Experts of a small language model.
Size: 11 layers, width 224, vocabulary 9687, 34.9M parameters.
Experts: a softmax router, a shared expert of 128 neurons.
Training: 281M tokens, 8573 steps.
Below are experts of layer 3 (counted from 0) of a mixture-of-experts language model. Rows are named router (the router's row for the expert), up (a neuron's input weights, with its number), down (a neuron's output weights, with its number) and show model dimensions 0-223. Each number is 500 + 25 x the weight over its row's rms, rounded and kept within 0 to 999. Numbers have three digits each.
After each expert's rows: a language model's description of what the expert responds to; "comes before" lists some tokens at least twice as common just after its tokens as in all text. This comes from a sample of Wikipedia text that the model never trained on. Tokens count by the router's weight.

# expert 42
router:529512511486488469478518555538481477511536499533505495490485472509510461499515520487497510477498512502545497565482449519510480520515491487480577454486508491499496478469527545528493507488484540527521457501503483515484480574508510575500516538494494503512450479493532501483510497494525504499517439543523510502524513523496428515529518483503511509502465492494505497504486472407504524497520479440482515495484501525493499470493486483504491510479514503519504496515476475520469486512529501493487488511506486495496546510529526502524506492491450494502545456489524501439471479512495521488490488496533524498527492522497497490493492512522499463450507470509515489484570469494523518459497
up1:529526472505468546528494526469463516486466487521480523478482464511494475528531496527530515477556472504509523503445522478464532512505511508481522515473508498496544534490537495538521505461519525462534488494499480535517510536492477483495530535521529500511488530498495477516529524518485486483482520499509505518500481463495517499465480476498531504508503485565433521473507527493516465483432495460501501490533507528488516504518517510495477495489478494465465506562482439512538489458540458515523511547487470519504519530557509471466508523489456490490529483461463493519480520518466515508512521515483472464522525486527469509510507513523516470487492497523456501526486490517460470471497
down1:513519505529465540516514501553471519528484533484489512482531508476486489477482487472503481467528517535482506516475455510529550469461545485493483528511508467529492488504502498443529527512519495471527504507518486561453500502473509533560464515480466532488541491507516469504458478456498512456527465510480516510509521551498506514472475519555446525509483537539492482513492483501489554498534489504499529495553500524507528503498503481493486497525506507500477509501488521519513513522483514481498491498547494510493457468541500475538501467525490487495467505539512516509512473512458505469509532526499537483508544510460437476456520497467522513488526486509495524507494566492509519481516
up2:505523504500469498507555491478532486476508517497466485491508503505524502533522458483457486554521460510551504495437510448458485502498484484554489504517464492492481494498501502468503497447487517480511475539467510490449533531473479549516483552482536478526517487485472506506489456505519536472476507510492519459479478491468504522483496491480451469490517453533474491531497507493496480514491518490486546481482508497498541500492491499508470437507504480533505504504507479496531491525540508480514494512511508539518511519492523526524510505501500489532524479528469477485491504525500528526524498486515479470510460446484551521513508493473481423464503503510502518534436493558494517495454
down2:476520491500509505559520503491524521511504476534486490519488471538454478540483540506592491490519502498502486494466489479502517533505506517513509516465498488433553495463490510489533461507464488502539482502509512512520513494530488499487518473545485499526487468465499515542538459477510495530498497501513503524469549471497498497475526494488531519549526528474524507507520523485518481545547493528510456482508487501519530475493496512522503483459487523517514493497539480527533568503541451496494531496462493501519509543476444500462525530462484495480504517510466536485504506473524525485482489536471460496453539496515534506495475510503510524465491496540484490492500478471470492543490
up3:484528494532447512509483573534483534539514556526475455520478524492506463520511499504521478512516439508507528504541497494544546514480489493514479514475480534509488484485479495505524445529535486509501503531492491557524518537514514536486535520481496503529489504516474505471485494523525518500469516465506482488480510517511468506521541477474494445488529531491467507510529490470498482501473446444493512536478511528477502504501538509482466466515523544515466536531492480522534495499520552486501480479464480520488451506515519493473485498524470510510484526505544508508497490506467519502488503512515453455513528484470483505540487479515515447512499500483506484519466536510478529449469
down3:518491517499524506482511463480533488476528468486530523511506474515488532477493496482524549510487578504479486539503523481481455472504499528469508506530521508492502504487514435533534506469503523493489516498521511459520523529510514433534490516506478476501505481491520499486527492515517476484512470494482510542486501466515518487491465518546496532511509463506486480508498492495530476457511511538483488514529530526502499526508437544511477448507491503496502499486496511489471488469543483536495509507524501501544552529479434481510573505503555529483492464519455508479504484487551519495500494487472526520496546549539517522495524516476496547491455502478508498474517505508499440522494
up4:505510505553536546517513495523510515477513480518514475506490506542469511483531474481509503478506471509530522491449527521504496544509518546504513529519515545515483479462452482505516514536563524495506464480538478511525499510508520484491500496505533508514451526469517504543489521471476518504492491512488481473509524467510532540511474478510462513511513455468444479490551475481479506514487482533514493472469517507525512498436451471480484509465500533472503492477525496500519472487460470517517488470509519516505520529469463508475523520505522504496521533491543519544589493460488474521496473500515528529463554490483519524498484508495478495473497514506492481473502522515482543516444
down4:531470512477499534476522470488509496525473458456503483451531538524497513493473501496454535495497540529537508464503548475481498460500495521468476518499484527485503504490483507505480469507465518492506490503519466519528504518501510456499497481511489524483488524496478575514484498472469504515478512495464482463511528509492502454512536513485475497496518490481547536525527505486511523572515486452485478560474478509483462543487487537489528500543462472552482478518521493464508506525512476464516505513503492496434486533474502510502501438517497509482494510526495475519509515512468502517491566460493548441498524524506460527502491519528491498501540506478502483502499514509508519554496
What it handles: Verb suffixes ing, ed, ated, ize and participles like located, released, including, as in disseminating, emphasizing, ensure.
comes before: " the", " by", " in", " to", " a", " that"

# expert 4
router:470501496504467510518485492505528547487485489461525518471527533488520486477494511553492505533447512505522519482515542491516525489504508536486420527508508463485453488491519497475494503507517477529481488486517528532479485490493437518518521505499482510510518477480464512471490508472502541490534465492512474500503504504501477496517511556478514453511547516504484498524476544437467474517512477539508473499480453478499535500508479535490492491525501430502466507497488532508526498484442514500455499483483525503488501467497509468509518512509479505493468561510559478506484496547491494496503526464504491524460524475518490513519482500474537481525520530490537441506461494554498541479499
up11:509546491536504537507467484510527550493544492478482487542505499462499475489535504552483531490464509512520549524485508523458493497468459502465458519480511467506484514448527521521456516495508485539523462511509480501488525547521511511554483531479507518495512477524468520478476471501486487512505484477506497501559465499475509488522495548479495461465518472544510491501475471505440464486500473484496484540553472514446509533458499478450469509537497532518504530492506505475478500455486481479521523517473524497458503498494465495518551501515507513466494532471514554478496478488504499465501517478513498492528476510504477497501470474490480482458521483508536494522536507526506497536491
down11:522466513503460494500519540486460479562483510531515490509479514524497522548488489453497486506495493488488494536493510465544531552565494508497521516494520527525469500511448458532514502466510495489531511523493510520496505472483521583496499510458514491526517518519538509470500500500494521519484522499492525505491514503504530553485550478485492498524484504484475482526481466448469491502527534501501518494451491507549490514517527513520492480461520528439506450544496478540476460533516522552498460500490475495501481530508539511460483521519474506500501515515512499536504489529519535470518459517476520490470538525474494540508503536477469505488501508519473471469468488475486469481510
up12:501495553504481508472508534504513491433477524500507488457517516470506483491500492486494513507414533532511489492538495513475489525543493512491532499512499498495474512499512467501540537540517493486508447523491488498523468470476462507482491471492494506488486517503515491533517449512458534456463516532508539489528517514444512513500473522512510523503458459482489448530495494481508514521477508505468453522497496523503491525514534476484462436497485487494546503520527474461495506555467486524462503497502463488510480500503485514492465514494498529506461514512522445464507511547487546488505496446471503481516483491528497506459496521494510446525487494484462472476513506487465494469552
down12:502470491471528510533495505534510488529524456530483559485465477483519533500505515508482487470427506468508561484531513530490507449492455476485493473462531421497505518494488514530469484449527530500541522504500551510516518452470497489541500540491504524493451440500468476492540487496500515465509491509501486506499502478534505497516472507509494515487498519488501480546506536498522466482516481502504502520504510526531494521479490550461515485474475503485482534487512497475517517472516507504545533486538493489533503478505530525507538518474461501449517493514586471551509494486467486494483539481531527493495512507480468495481518495480514516474522510512504499502497503498527507489459
up13:532506450547474506482490505507529456500524504496470509522552503529497494535487524499527479468455487491500482499521533498481485473479496479477511517518519497529501467497507464483514515486508475528482511505524530515528513481470485503535506514528508455462509487508473480473518538506525524453489483480519504507526570519491524478522513550535516469536513505496436491483487489521494488526529529475498512460440518498561506476481495475515487501538506491464521485471522521484442513467451501502477460533490493490519502473514490532496534501511520493497516473486443494503520483469528467487517444492532508467492546477525499521531501519494462510489505533511478577525510441495478502488517
down13:492480498565473487544466489487461528468523525464513468503513485520488500516513496488475540513494510507478498502484505450485483482507439528514495502519464474522494494513474502479533505520513492492516508498520516449509474489508493489452440514553458461461499549494506497484473540502471499502499498479462522507482484502527476507476505476485497492433448490527455486516482493488485513487489520518478490484554479542470532516541498504523519512493518516454509516534461506483467504480473525497480534474452475462513492519519461483492522484504540461486481541489538535472511494499490510499503491496475479479508510517514554506485486468532475489534480527550526487540450492523449519527526
up14:510473507467505552485467502488540505403466509487506499483503514476479520505521492515463524479465566494556511509489539480500477485492490490511510498527490487473463529473516482472471468507511502489482520477481512495469486515521505578477488517508493505496516491461536484469507502429502491532516490479524531514493484527502509469484495508500516505494519498519472489517529466478487437512493483518533451491459498499496541507553477497538524490492483524522429488504496533452450475482471501526468517508496508504481478552485523524516517549465520501455481497492533504511486497509560505491550494492478515517473507525479472511504522507495482505488515492555515531509516467490486511515486
down14:484546486481487525522476493500527543531541481491489502531531507492520505503527507474521496524511509441472522474482468492526498494490456448516504536470473490498498537508521489492511489506458511525507495506532501478482477515477507544461516514491497488530474517464483472467506473477493522513476465492500459540512511462536527504507524514482477506498525486494451479456471549476493508516463480550500499547505454480509504554452526478479491506539496526492437518487507535525486482492442499489459504461486536540490479497522533477533482501481499492505466536482461533520483479478503516502488505471533487487439516513487459503526513527461512478489495506507491516521540556478521466537513
What it handles: Column headers and section titles in tables and lists, like Title, Singer, Age, Weight, Notes, plus group nouns like women, men, children.
comes before: " |", ":", " of", " ==", "==", " also"

# expert 9
router:510501522504496484493473588559496508511530490497508491517466470496507492510495501518498481467512492491525513485501536545521518495468482372530559480489508505476491487458516495565512507508493531468480521492529437549479492561471497542485516514487502502509412474568525557467497498479479492549501483504511503490506497511504496512524494480504507522501483497490490503523521522540553483475500485452499494491526525499523486509511503476522521509496529506501514501497488504523491506488489509500479510483505532501486511466504503517539485530500485521493513528506560475492489492511512469489503499513500488479520509522518475478529499506525518463457501490529511463500513485448478498494493
up1:514478521473531450487536494497517441508473499502493547521517485501478475482505517519498508503450505525482527560468519479554502516494470471443473519534479504477520487494491491476474470475493545505496509454522490545537501491497517562497506508484509470495513495503445477537477469486493473498509474474475486500532504496483442491466495469497513557456531483503520504525562489478499502512465509487493483521518462522525516501516459518525509470450483485499523517470478517482498520503496508508493494503500491501495486495536478510553528516488499530482535516553547516501520488453537487486505464517451530483492501470519470534501508502437456506503493493498477508505488534476539484545519
down1:477555461532502509530565500494496526506540506493482480453511497481540450520534511510511463518497508490514488426465543536489471489486509528494510489511552510474457516509465529472483522492538490504505500503466520520491521498487465453524503543535495532450475487474453513470498471485546492514537532466544513488503492470486487504493471530541493506541497500507482490534475520525501513520497533496434506525514498508478497511486495495469507500478505476516523491498484491523475458527475470490537538473533489500507550480488500488490496496484511491471528508465506498508485443516556505507488539459495497539490508521486471473537497508488552513510511507502524542483508533504450509501467
up2:479520512528496489475510514507503517553457483509502521479500502536520492476513550466532477468491466516522522475516492475487484499491514495500494447495486478479487507466499524505487518524497493502463474548508490528498493487452478531458523481470484468488477509503498510514499537464495522506502496507507530466464527475500516476492474466487482522473484496485497481537568486420465487518491479497541507464508527481481505503547497516518489511491461456530505513519452473500510552518471520541521528504502474482540480512479465495501508532523472503510499496541561516486511534538510490477499456511476512483487518567503553498485512464524499460523537476510518541531525509519529512466439
down2:533498513482507532528473479498480494483503503491526482517513484472479498468502474487487528531515537486501475469516482520512523514532457504509484526542496479518521514541507478497492521463527543504519477485486549457503533490500469499476483445572514489525469512447508486503507501533502484506536510509535471500512481494497481524508522525523504482508511493554486525527444505532508494460516516498462501462489482463532480477509507519514525472505492548481498487467536474486493497504489531448502524502495548540464534498544497488451507496469507537486477486503432516500475512507508504539444533485491471478506484532462520502515507506499518548481468518480497564510491491461487494492576
up3:530487502475504426509512518553510522493455491498466482503529488473487513519451512491540525565496525508521483487563483488497460498481488509486509510499485491470462465480490499455477536512459489519515486513525485509532494538487500506534504533533473471477475497496502550503471487509484489493492476477481522492502469508470458497501492481477502494491486475452511531534479463464466502516507513501464508490486538512467499497501504462561533535488511487525523492461474481488497506469503477450514497514523554500446490452511481528505506562457557523498485555511516503471460503507512499478449461499495484491501480512504511462487460505481532519491491528488527515515512452496508516530495
down3:519502509470496467513469511514504520509524517522494468472445495486505491492529489474496477453475476505531505496477480516520571509544518517479490483469462477503534526562530488519530486479513503467520500512499536458519481499515501476496534485476494535490526464447535490489555521470493499474514552504496473486516516496519505455480484481542474506465429462506498473522523507457471482508527497496549466486530464513500495492523471513477499483499487472540503558495478515511490534529453543527487486514496468512536510512543504474523490515492445513514529482488476474492551498474486509491490528475499487487474470499469521488484467538511490495535494460449489530489481484512494496454508
up4:451467447500488518541492515528488501488518484462515492478472490496478505492520499513491487503545463502500504486513520496439532511468477435547530490493505497465514519481484526516473489490542501486497509485505541505492482441509554470484464493486507467482491483526523550506494445471494520504486508475516453501504451508511488515467467547497531506516491512489486474539488536535522473526513474508493512483502454533496475508480474529559517513465473501498442487501506501482526477495475523510546512493499489554482457496455488525540484510506515518487530500543492511543539491502510486479507433514484546535454471459522508514506500519488503501540491498499528470530515525518499519496514
down4:515507502474500457503472489500517484493454522519552533520481515496504521508484479495502527530520482476498514481494528499494518518496451517490503501539492475541512507540501539482485480465515503531513474477467465482561477520547472493462528428534501492451554537499492475499484475474498509474503530540525539529473497500506482527491486531476496446492503502503487524544529506505480516477480469531518525451520493449518513528431521455481467512525493520519486535526473489514505473472519469453476518508500490475479492484494499480454540453496513498478483511509529493437471490516474511502484503524509461484484453517470523522487488467481492521516505551466511486490494482466495482496512
What it handles: Conjunctions like but, when, while, and nouns or suffixes ending a phrase, such as decade, success, details, paved.
comes before: " of", " to", " in", ".", ",", " and"

# expert 51
router:480503533524509485526481505538493512496482504491500516464504512512530480488471537498498492540505465481486540473492511520514506487455487484560417529503505471510489497519503505482486491498512482543472509524498465494523484487470504534493512492490484498542537466515476550560479490515563515491573485537474498482478495512484501544467502481490483503480515506539532476471440523512455480523546529486456518552510465457494509498515492520491478522482498484507496491545514463534559478520517504494463483435496524511477511489526482497477532501496506508520509531528526488501487523561504471509510486491507494497482534498496501518503488533459532498531498521556499500475535502503498500451496
up11:496461463502470508456485462514515519515533502523462501498500527482522515487524521456493512468445508497493519525518500474532452466491473461513467430507471520493499525480507499492555509519507525502509512531508538502500492503455512490465488494489493525515495515452462518492516444539504504505548488480495482499482520490516466516468531522533475469500493473522493528538499481509536508492466527473524557516488479502527537540488524507497465479495489475477457470520504491490502506504544495539481515444534486524507515549531539524512501434509505528541503505486495516496481530498547487526510494488510482522494531525484523441482507460474485523491522515489479513469442480489545493470501
down11:482528465524480492494506463465463478519474497467466517485506528498499495531467532539498485486510520494521472534514514499500497475442486500475495479495484503495508532485472532520499536518477461528513484488470461527473470479484529525510502527524513477501497501450487496473514478490510515541500469496512486522490510493526512467485514500479448446502516500479450479523485515507442500515476478470460482503478509529486493511475528507499486494450514510520500525431498490502526502503487499547503529484529518521509506485489512525488385493524536515554490480459496510511517513520533515472521543544500466551540499537507529504495537500515498491526511525500506500481560479547506542478487
up12:510522496543527475520472505464503487488469455532518490486439533514492544489493513513554497540483512470512542505500542532499481499501524467478516532532494484495478512475502495498496532514537473460434509430517508490496505477524458532506478492525476488483481515521524507501484487500507455551487486467507531479524524475509493484501520507532506513500531530513473541505503481553515538545519530508494531498476510503476499468476498477492528541499541514532503508460490495488514527455516502503461508459484475519496496502502486512515551488504543534499523541485495466525470561476535516513493506481489513511476466526479491528506456525532495480493494546547524502462479457453513492510480
down12:549502500493540524453498506541498536563540492443493479509513494491505463490545528487426511472491492487496472510479469466477474501486525456501475528477494472552529493506515470481471481503468524479526487491486513503516496485524501526505522492497494521486504508470499526509530496534533548523507514491515516486498504488489497498507480524535500490496498482515438530513469494449520453444513514504486502489507493497505505474501520511520504499505483488505494504517547452485496470551540492519537525496472512445523498492465488486507484572497467464501496496467525477498538551485467495494488510481550500490543529509501500484454481487490458521483476472507501493482512514524422528460532
up13:466484542531476524502527516527505497493480499489478492529498467497482533456521479446506490495504474490532488527510494489513444524505508431557521463499525476481509507472474509506467520464494499489496499536473479483491566521483481468492467484536550494498477510512499491556504493489469491488463490556503531515497506457557519494501466457530473468518448465472562440526488518516482473488497496513496526501460511495509517511515512490516506470507506457483514471490516515511521492529519452494484503505472494493501507543512478527494469512492568467533512465507504458489499481495502523520527543526522513459500510468500477492486488487542497498493478527501461488518518518479537520536532
down13:511491477452525472507496511460521462447488475497486512481509494495516469517524508528471523511519475524496469483474512524502555481492544510475518524502465549508520463514502494478524553547509506538498481476493552495532467484516500532514528500478496483524523467520541505512500478529514522448482467484517510502522459487493538505491484482519507542503508530490531521468461497520522526549516505455517465486486480527484488515549498508485474510505498527527517514507522458514507473499542530487485527482456487514481459502520524505479516555452484526474500515518544516523465493494474511479461456484528519455491537496481477534515496503472562475506510475515474478461515480525496541454504
up14:540530521486560497458531472491513540528489491517512496507482459530504521515508511513518502495531486531529538443513476528500469492508530579401491471478523475430496506471496506540519514513521506508480505541523492494484516535509533490540479506493512485470492502505496522507548487483494512488480502523545505529477521480534527493463472522491492525500532465479508478497478502519545501503491486474550508502498509515512530488506515469474524487500508470510496492495510456522482515522509442518502512509485502471480505555482522472506514514493465497491471521472535532460508489550538484518483474530539483504510516488478508534503475533501496506458479508478452517527539514557505494501506
down14:474438484525498461492522488494519502497484486512499493492526515547505487504471469552493526482495499513551470502509441519489518495490525454501500517515503493538484501520477471530468483493471502463472465495485497426477520488492496490442488477504468480553522539518470517528467512502547556508512512547500501497501502509501494518480516511496486489441512489515520499505499483492475520495513494507524500468487493521500469436553519557462488505472514484526466493509512477475534468499467504502513520502519479532517472468491502430449470515450492534457495484510525473471492506517457472478462463467505517490534525463522507481495465520530499464485517468523489494503530478499490504483517
What it handles: Adverb particles up, out, back, down, and pieces completing nouns, as in Hand-book, third down, date back, Gold Medal.
comes before: "s", " of", "ing", "ed", " to", "er"

# expert 22
router:509504491491507488505484567516444503509495498496495508486491459524476412526479501530500500447456521500492507546484532511477536508499492434490478468487514507528489497502500509468512485509518505517519476514496514477486493539493508584504478488501527511490464482508498519535485476501500501524555463533510478460476502492489462476497515476498498514519454513519496512484511490412520494500497489478487498490492510508501473500493518502492491477494497541515513531500533470506520507509450493505533502513503472502512511527475465474489517550508502494514493542499536497535502500487509529481481492495493513524499550506495500379444499483493477538481498544524525475518487526454495519499496
up1:511470543463525493535497507528502498473499469504502536497487477493501523504487524539513492501515510531470519466469516488495518496488495515517493524520513499507455482529533463510472474463564485512514494530487521479501533500442482479487493488478480496460471462494498464467491531522509520525537541477499482500510534494556453497478506485515456476505493496483482519487482504501460479507514477538533486507510471503494496489468451533485522482523550473509498468503543525514476484483475545528492454517472516527459454512519515464491524504554513442487491499483499534505517510493476503520436505517518500525486571477485491462512545483515511512467462485539509488535479470464500521463458
down1:551520525526509495440466480490480476491493467531476479544498516491512539490517453471472499502520472472482477481524537485524498458514515468509494486497461504530509545508528510535489513511478521495465506489492469507513468483506518460499545501471487518485542484523468548514523458524503515545505449555499496473467486479505473504544456521481505552496489533466495493495511499462484460474517502458509517498517529495483507510547500493502481474492504472496534546513488494496501517528505531487515517471570484527541529470506499515533482475490494511488499504497517492462518467529530485495541516486485479487481449537519471528494503535546521477489558482437490511524498500494456503503509
up2:480477513437489538519480493526544497545526544491490519502529453450525520512530531524464492515503484523510532501528525520491471459472523470538483445483479462479472478491501518490531536463512502505508481503508508514519455530520518528498495510461535545494501476520509526529517493480506459500518538515532480462464479472520519469516536518473502543517530527497502483467469517507542486496510448527498524490494503503477492520501516494479522493529490512472537559558517479512539511499494482533475514507566501499448515485506502511465511502513502474495504515485502486502510532474469525550475487486470514486527489472547476512496491462468529510439462535512519488486490489498475478499491
down2:471529480501466473555504476490511469487494517454514489476528512524497454493508458532491473501469531513503475506529468479523516539500502555503557463465525490528474494511478518451514505498524503512513507532493508521521493518492480472498500517488478466486478503460492474509470512499541516530486477478496457516493492510493508541494536493517515440482492545473479530499500486503489521493452453499474490486479510524477510484486544488508479560543479536467513486495468525520476494503451510447477534543466468481461483503499498492499465543475473517507536464520470528473521498512483478490486527496512523515524473518531516476523483549494489498560533510503509560530495454476492533482508
up3:485503501515528454510507523471488507438459524533508444460486512503500514531459509487496533501520473479483500457500474484509521479510492476559512469448517535525498502496494473486533447566565494493483511457512481487485516481482467538482545501509506498506481490473481499474433535491500529505513484513514486523450513480493516492496544515550496485508481513511510490538520477507489477515529518543512453487553514522525483494499520532493508501484496506516463477525535486474536513517511500524471533501479547506498533513516468463514502483556494519517538511520541497546496473523525493493544480520515503501538490496508488502536544488479450489510505539509535505504507508481521534509526
down3:491514490456480521485504502504534515494523443505494519508518512494541503482557553480537444481493532457520521536519520506515461513473491503463479522480495466523492518514477500507490493474485502504553491478460496479495491513534514470513445481507503479530465528476527549528527514530529509462524467502513493491524441524494507514503482464538455486454481470503491496483528504513506518485528512444495499446493482492489519472511478494503506467472510464460496501515490551507496509477506506472489535518502460506514522508475519487467455520525518479448526508490439505488512487457490461527489486502517489487481501480505539474482512500465426495485500471490534493500564499499488541489487
up4:436505478495508467467550483481465538480494556484500497502537522523507488515491444470523512495528496495515463472518496517515538534521504513468461433492520486504511489531494482469496456503499492474490528490533511481519498466501486511484508473486530504515509521548506534519484497478484485535478469487515494486539505468492515549505541466513471512457540469494505484494515495493468504516494573495510462510538518546518508473500475523516523487532505483539512495518496518487540499490486448521546519523479508499519498536500445488515459469490458474495534485539508528543498507520536499516469490488484491531474542521494500519529467515477499540492510477484494459523505509442496516550478
down4:507491560531543493494513502548504469498486493502467490527514507530527517466477515503489498496491523463507541485543517449491536545537506562506482522491522487516514518472537486478480492526513482514508513475461497517508452508490526499453509501472514562467556512509506451518494523486482467536533486469482480527449492508531574531483539503471500495517489485497487491478513519514506463496486490489519500548524500489477522554488520495508471460520490538493484531461538469531473481516510555511504496481510497494499525493472467474465460504465535474477538532490493515481470463532507521515517504496496509532493479481499478488557473482475537496511485485487497466491483500547477485514505
What it handles: Past-tense and -ing endings of verbs split mid-word, like roll-ed, sp-elled, sw-ears, plus narrative words such as him, went, married, new.
comes before: " to", " in", " by", " on", " as", " from"

# expert 1
router:500483497508516490486503505439474503482480505549527492414498517527526456497514495457518504617461511500517536493490491494524491500510504518519409529512504486519509489555483476473483493533506525505485503471519476495537490529443507513493551473493495497500486507496531537546520489483506476518533470524487497488506469506515436537505497466512493498551534480490472493496526474501476506530479515509509488504492500480495522509494519530486505529494517532497519506500523449485527510490479491490497495492551480523491505507491456509499508488485569547503515490504578485538515485520501527486543496493510488492481548516483499530508504496481503495512522497497528483488487471489513520480513
up1:510511517516529487500502448561480483483501499461531464537500472533468478497463467449463517496492503474480496529561512467495515519483514477498439491511475467507511485532496489498483534533510473514494503489507542507496516526499514534494511456510530495513494536528486508457504509474505480543492469491486478519528524473474523522528475483457489495493520533521529510519461521528478460511491508494523493512466522535543502509523533486493517481520511486458508517494533513465568506535518523529489452467516539493494511470539483484525473456492507508514512513501548510477508495440513465499498499481511502496477576489514480439489472441533526499522505503516506506504528471518479523485514
down1:515483543498510508506533447525520504498508492495475494522487517491542487495489498515500519494461498480494485491524524478482544515529521513491525473450507510487513513501484502496496512486510513516487490481487510494505528548468490502487520523485519521491477462504502545584471486484506506524475525482504531521500491452480547489534493517523531509465492454480509494500537510532504528482500510481491506516484453463505494466531496533506445459483509508463518538449495534546417465519532506504471521507508492516529450503486469522485521549537474509531525432511479518502487512532481516466474487523470493520487517454464515525516449474506508520493503471516448460468528482472470519522493
up2:434526514487539493487500515480505526525484531492473489530474498480498583532494474521534499537539464467503514521487529518542460463470541515479498499524525527499491503527503506467443507504511470503481482508494527471485492552465503496490476534516516496513448521505495485501510505503530458498517513471501518538479467465469521472479556466512468466528495453537484510527539499554559484498508490522504471506527527450465472506456469502486502514496493516498510502478518491486487496491495552539472523523489528476480500537486535515524528480502532520517493446509480513480540497474473469478521480485508521483500470538512485495522489490477482485488473491474497504494490533474523507538540
down2:484470534510502505486520518513500493508483485515475508471508445510500487539485539546511488460503519476490537508511500511502496532478520454473519500469504525477536553477502489483527522525503479490480543471511511509551530509518474480506497521519530519522495475477494500499552500498483514486474494491497499514535493538484542521486515576540508537491436461496490492487494472535504488504488494470528486505474475498519512461499519473481500525478500449482513512506491552493546518510494550461455530523491423510532533495484505507513539532524527506545521513541500469503517471463522521485486463508507552513480481519503509457512453518511479469497438493492493531498498523543525533480495
up3:485471511511485491509538473468529493532484532500521503458504504539485458548526522463478501519486472494519478497509491523511512499520503483489511559506508500495493527474531522447546483503523488510537482477467527529541503511467510510499485501553507499509508476502531530497516507497519480501510462504513471500479531490459506463520508515475507569525501477507551461453512476510495500517490518512503502493485468514524508516476533495445520480565557522472483527485476447544474515528475458520517540519507509497493521513468480470486504524496459543519467500506527443477527520540512493491483494508549508534466515504486549500497492492520497522549543516544505527480482524530483507454506
down3:462509485473491483529502492509493471488511487472519489493482556471550530491510522489494485494475558506517496518493494499456470519473494490494518437500491504502502472520464494490528514528513498501486515505499527479489505530500476522517478523495509478471559496484489503487452494480482509526500497454490446461497502540520461485523507463497501474472472487474426505478455483465489532496478507489483480511524536492458530539492514533548455505477468437517505490476529521499534487457477507472499528489459474509528462473470509521501483461492503493449528508566479510499548511502469485497532485541448495498454485536460480486482530472513499476522508485522521526527490501468500495517484
up4:484512551555520537497512496484483509481524568514511500514489469500520516497520495492458463544479489502493505477479510461492500476507504491532555546457472544489487481515518498490527503524514473513500489556489531502490570521480519533500488477466477489544452555507504518548476486488499523515493473496501501506523461531522500483516472504502504486542524509504502494462523529467539500503493462503515502518484488504474534480519493505499517515492515509478541533503495442482491471512492522503485525501536523488505520548508493491529527525426551481520527511531515489472501492527508532495533514482496490495509456467526552439508503484498464530511505521483484521536442501488532522477472
down4:518498492512494467524523513452491493536526478557483503511480471479463476508503494495480516521519507485492486471502453480461514477528510502496514480473508491524479513481515500519492494526548504528521444542481528495531462557552471470498475506556495521513478531513521519510509511485544490493519489476527484526491458497505486520551490511470469529472526433482465470508480529484471509493540505479458494496539533505466477495465523499487480522545475493530490521530523491512537514482533484447515508521505463519472521467491527480522507514524499491464496520517529505542479524536471492500478517484523483514494575504518536520478463511503492488525491487469445518493536520486506544486537
What it handles: Ordinal endings after digits and rank words in tables and dates, such as th in 14th century, 33d, third, fourth, Bronze.
comes before: " |", " century", " place", ";", "'t", " ("